Below are experts of layer 7 (counted from 0) of a mixture-of-experts language model. Rows are named gate (a neuron's input weights, with its number), up (a neuron's input weights, with its number), down (a neuron's output weights, with its number) and show model dimensions 0-255. Each number is 128 + 32 x the weight over its row's rms, rounded and kept within 0 to 255. Numbers have three digits each.
Before each expert's rows: a language model's description of what the expert responds to. This comes from a sample of Wikipedia text that the model never trained on.

# expert 27
Middle pieces of Latin family and genus names in species infoboxes, such as Cerambycidae, Gobiiformes, plus big place names like Texas, Chicago.
gate0:162119078124142101141129191167107172165153140133174083105138148219108117117076084150073101098160137175185107163161102133099153099114138154128170151167090095136128149145162103120139103136102139117161115102089135087057109133183103103074150148104088082155106140131108205120120168156139154133137121158124104073130128094088138146040100156092150154168167141183111156102094026112134164126101157153065159180094165088115137090075197121156156136152071174151132151158144154157158138144105156099101132158111064112128103137082190111187090145101112138132167128148126103108092036118186145202091158148093131136117135138158116168127116110115118136112119090147136123135093091140119110098076124106088103150080124138156109161126123116173093092076174110125071096175120125121153123101119177
up0:196145057141122154201134168136111199127132174147109075155111174143146092148137060102095096112099141154164080128202108112129141095037119088135159135133118137097150226180097096121089134124122171108152158135119130097110116119128111142139098208127145100089127177146145129118116104085108082174140109137108184131168105141108131091104152123115055113126120122140179084139127042106149086146158159140114156084111168099107148127137076140109151169151142080075115109118091157143067138134093082182101125117206116138174131151148154104138149142098101164126141132101067126174118161156130149163080176116151160195138153185127179098095160110133082095126150086132128082159129072124135103131124151117154126113075112067084102139106121149137078091140103162146118162157174119153171153152176171
down0:147160106107133180100170140157080142144196127182103077144180085179151169181104130139120139129119079088147115163129111132181183126101146137091142160113121032112113123173100131097130143143130131121150059076149127102074095104148148151156138160129078145156128179080140148111116144087179088142164141135149093111160113171113094149036158171131144115170085113200144165129122127095129099125172127059087131079091150147128117161123126142160180093122133139110119116155103114204109142086054115195137124138100121134173108153090091133176133125148113083123072174141118133112128120091130126154159108200109139139132182122124094073127104115090201159104130200166096075107073111124107131066117116157121052129129164095130107146065107097151116166075165107153125148144113121083135161144169145

# expert 1
Place names and their word pieces, often after in, at or a table bar, such as Texas, New York, Durham, -shire, -ville.
gate0:103087068062145103117176119133177116131100154149152075160161131138087150138111124078139133105100202126168091109160157092127129071137138165128100077139084108088170169122104129151124166138123111124143091097090129150155153190118118156114108200112151108112127074105136136139045175112105110149099108185113094199129135108174134132073089184116135090122067108093158124131146160076111094079132088137169135113171135181151144147182124117097157148089129171136075148105113150166131110117154149136172102115193110121149144109102107139142047147143105128135111167100190184155059109146127128116140125103111133197137196135064122064144130178110147051115142149137109173127178133128160124129090149112167077134161155132088165103091119160173116110057133107156092102070108078110116057155121151
up0:162146124168082163093088187169120167085156114125141141152128144120149087129176096146089104155169093135059146139090149165150149168138087135121138151148097133149111079096114096101098125093086163115122113170146113124153065057147111127182163055131089171146146087106095107104207054097148162110145190136083140059151138156151178109177153119066100189102167161108124152134180112125194139155099136116119129085152088118146118113079173151138070113151147115126194123189148088077129119160126057128119160100075193111113134140163103116112205069108123143121161128157047081097107077082138094134148123125144121087093126139105132153126080126118124116116125114144129111082127153156123117164111071120068136140091153119146144091196178093116127087159176125096157149110142129141159148129086109
down0:072127129143133118068103153187139142185145104158089133123106083096131138158116125147146105192158115059143096125095162173161171074134139127139162167141066105210216188134105106084075148096096162103144119144116122109154146161169113118118134174098103147128118133183123141162189145126124059157114154190129121100181102149122154120146077061161199168136102128162139108137122060134149128102130130089098099171119153148054163152131136118151072170136105102111135132182141163130145104114118105089140085136135143098159144134088118119115126121171110127149188132116087078153099181105115089101105112125135137130138170148082096190108095133120208113173110146179122146118103142140130113151101156082047120175111125126129131120094098158221106157090125125165081127069173129109194151168139169

# expert 9
Stems of Latinate words just before a suffix like -ation, -ing or -ated, such as gradu, lit-ig, form, design, public.
gate0:154122145125102124135204117080109113114116133135143077106114135179102121137100179146123162145098141190087137081134177193075071152133152124072160132160152131100071170123135098105137107088142123161135232102093098174162168111136084090050095123155141152067080093121140132122141106170127148148117104127073089183121096083100130132104156159135157081149059149138195086144152201146077123082075106116141104137132135130105154157103097113177110078122162073157139081102095086148119163159157118096143147105103127135130180114102128133128110142061112133141151112164177103147169198107081154133113091186073129159133152096169126088146158113148171122162171128090166115080116145100143171097148132136100130136103166187134075109148174145103143125118161042110157132081099120170139174135135091
up0:099137142171128083133126129134131228125123132146135073218102107109171079140092189147148142121161160137170150146108141128105133121150118169109144072149137127133155108077080127168161160085117097119095123121110173133097153062168089103099132176105137159184118151116183173154122123117063127099203145140141148081108123169130126151093123121148138100175136135133135125159146159087186110091088141168130146148123192119146084097145151154164130190083189105136107090194112109121156088104123149135154102143144099158166114156134149165177139056137137105095109106206163112093171152094146132171070158144183156127145116096191160123118056196148145184128125107129099162186130076131146113135169065120081108111113148167106141134160150161196102105078133137161111139108177125127067107175148161
down0:108102130183124091080119194158141186146099118100123103163119120145132143131058103115112140177113191075137189101166150170123151121116191093137126087152119114194170075091102163109188087112113118168096076108168151104115112111129145168095158131122122139116085147094091172060106144148181094147133080127075109087116125113116122147136192109124130108165139152165054074112100110068118115128106109141141156079131154163135099114177178179167060179167179131195151187169114063176109092103122142147154088107177122155176078157131136169149190089132137130099136154139076131143123123121129101167130150114125149116176204114142167181107052150128111145160096121116165165146116108132141115147112094083139124131147155174104139096111128097156096137032123128077166140126146149155101120118114147

# expert 0
US states, counties, cities, countries and nationality adjectives, often after in or a comma, e.g. Kansas, New York, American.
gate0:168137206118120132109118111136092089075131102143054100134109163093123169179129093062164145091109152134139071134094123159161096102161175178097074117132125142144081137135097085130122163178083159130090134083115093101151151086197112162122129101100144081169034072119157164095148185142103127184134099182135120102138113118158185116135144126174046128124098151170183117197132134094133100133164147087106136133108157110088146082140151115100104140116128181130121099139079126095102091179159132109160111129124117102132114191134098082123149137099129137166105090087092086180137143113128099099091095125153166123166230133051121148144140098159135122104099126086043108170143155156120103130113180113141174086166137123087144111098131089123113110139184158112104093124123082109092120163084081
up0:145137094062105089134143157159131119141112128116105109136086090198136171099165130138114122143127094148140177095173098095147169123142077073109167120155094132131118139093132224097105074053100084141115139076123138186107094153186183118120147132106137099142120145115131069124151158156166129104121149186125101163088141117096135172123084141072129101115132124139092167154125103160070127143097126222109078139099143130154094150159175155099173144126119098105072130117115135100146127221136106131128129126126129138137154128076126117118132144154173056165086128098119141111121099142123083168121104126089141184108080206073120093088119124102064146113148120154124067120044114163130115117177141122099071125160122060163115175119156104154130110081155098089079048175099094156104175112118175
down0:109107064119169146086112094074119108129107149152143117133100123135165082166163097126061133122152074129175169153182141131151136175068109144158137130152067151148126126126124101181060064072079156154070040202120197140127104164116166147123091118132127099173139106091103164132127096065163125147123149129104145168069193109131129154155145112184117142100108128128067148111127166205123066135144118156106136157152118185122125118177137076155196104087155109134079134139166100050125115122118092174175108120086155087163159122151131125179143155098135175095174166136149120152165070211124126136106163140059144141146088157150103121144138087114113135099192165152136080101136107132075155134132127150118149112174126100130114103211122123128120140145129095111093156141132157159104142143176119

# expert 44
Word-internal fragments after an initial letter or prefix, such as ax in Max and maximum, im in primarily, lad in Sladko, osph in phosphate.
gate0:141093154177118081111114127112064096130131113103134155106113114134133066094248056092134124129124154127112114157167116134146098162093166114100131150072117152156151088112143107125106138090190101149129127130133201070151176115082172151134133137136118139168173164131137148100109079173063133133126115127091155096100153160105141124112059113120118098150134142128103151071129116169100145053168137138072105138103117072156047163144107130153172165176148083118111126149102087121204082136197149089138105130094139072123181109070124077154149066107144150151132124182147138062150131156137177119163119152165165104172153123132118128153115129160166119171089167136109106087184073136130149146149095104151082113078114084136148156090180175097144123089111102193076139138088081100119162115126137
up0:118118114146170111182123134162119130150156098105117130174128158139153092135168174107116109186187180142129195172155164109125137125104131082079126132108083126119150102138152123050124165078156142120135107110151140175110159144101157081189112111110103119179132105126125155133139073142118104063187154072067138175119071152101130086143157131077074153128153135114190118102115142177099196129123116129108079121151163040166087227115097110155111090122116135142143119145166144135125156140076133091142146096118176076125103103089076140147182104083158118102154182149095089169173107124096159195140112140126159080191136157184149090102138137150142138161095136107149136111096110144150184125096141103217047102102132103158136146123108117099173099180154096156084153166114143089077144113133131
down0:105133114130133090115142119079115154107133081199107126105127095146165123124192175112088153109145169099104114074109166126120122118077120100131087085092179139124116132123107161073192095116157172128135097161113111139138081153092107127141121106135139146196153119100146134195103135149133086079156114118125083066154108126120159110113147146145121103106083097118105104123167158186131186195122049064115186159105179140146107146101173137213118149085110094126094098184150111051158080150162141163100144129088147139097097120132146150094115122123128108152123180100113118110151114148150164155099080087145149186179165073137118185151123161196100162101156185156129116093090109196090169087150141150144082084147123081106106072152138107111122094115162129119095148092101079090048115062097141

# expert 58
Word pieces in German, French, Romance and Slavic names and titles, such as die, de la, von, Kunststudie, endings like -ensis, ă, ț.
gate0:169158164115112149123121122075149138090136140172124124108106148090094147101139188158072109150144072078109123108155095129119139104117099107102131131115178147103079157133128159111124134119077091104182097144107138141143068106108142089115139138090124141117166201180118162135131100132163103065156132089102139175180119083094093162134141093124115081087146162191142082122155143204092129165101148164222140126072107205101115151149193117130088133068139181187109110079150118169136165095153094121125101115120074145087118083088117136135131154096083111124095136085147102092106056098144131105091175110115130167118203160154109179122101168041127125106151157147095118155113127170082089155153129102135177132143090168207143067172157135118142096145118101116178135120102140168114066106168110
up0:120200156107076124075131107089126167143124144184066115185124148139156122112163114122129162162128157152100095161103084157147140136094193123118123095188140052162164101169130099133139078128143084121105119148159114106126126109146155096135065066188155137132132139171050124139127136152141168125108156097128130137144165163113093109166117101177153153064113194150075147169139141057164114179117130129212078108148142112097137084134176146147090128143174128118097123090126123163097123103121067123082083086133156150110114061116129141120206082106140142066087108067112167115111147142164157130143167128177186145181182056075175108133148118054136152184169122128127109130111188167156199130164112134087163160145158130139094123131142111127110095122166105122113124126116075123146106121090130
down0:133119141137137145173143187120080105087136053081179153128176149112146161146166181162163151090086120159135088090112100117180137104140138151158096161114154172179134119091138128129103143133144135124103126170152074077149145076124131083219172151125144123134083111169142070167145120125134149117134154091141153062138131223151119111137134042153153130163125076089120095095116119110116196086043137122145128163134137079082147157099184125154154083123119163132183132153138129139109104140153133080106138088200121030076120168138072082086123099085135143132147150144146149122096178105164104155145141155163106120103127152153151088135121110144129125107100137099139129173189093109141134137102092128111115055145171133115165101078093117190140136134137092157127133100071089123050179137085152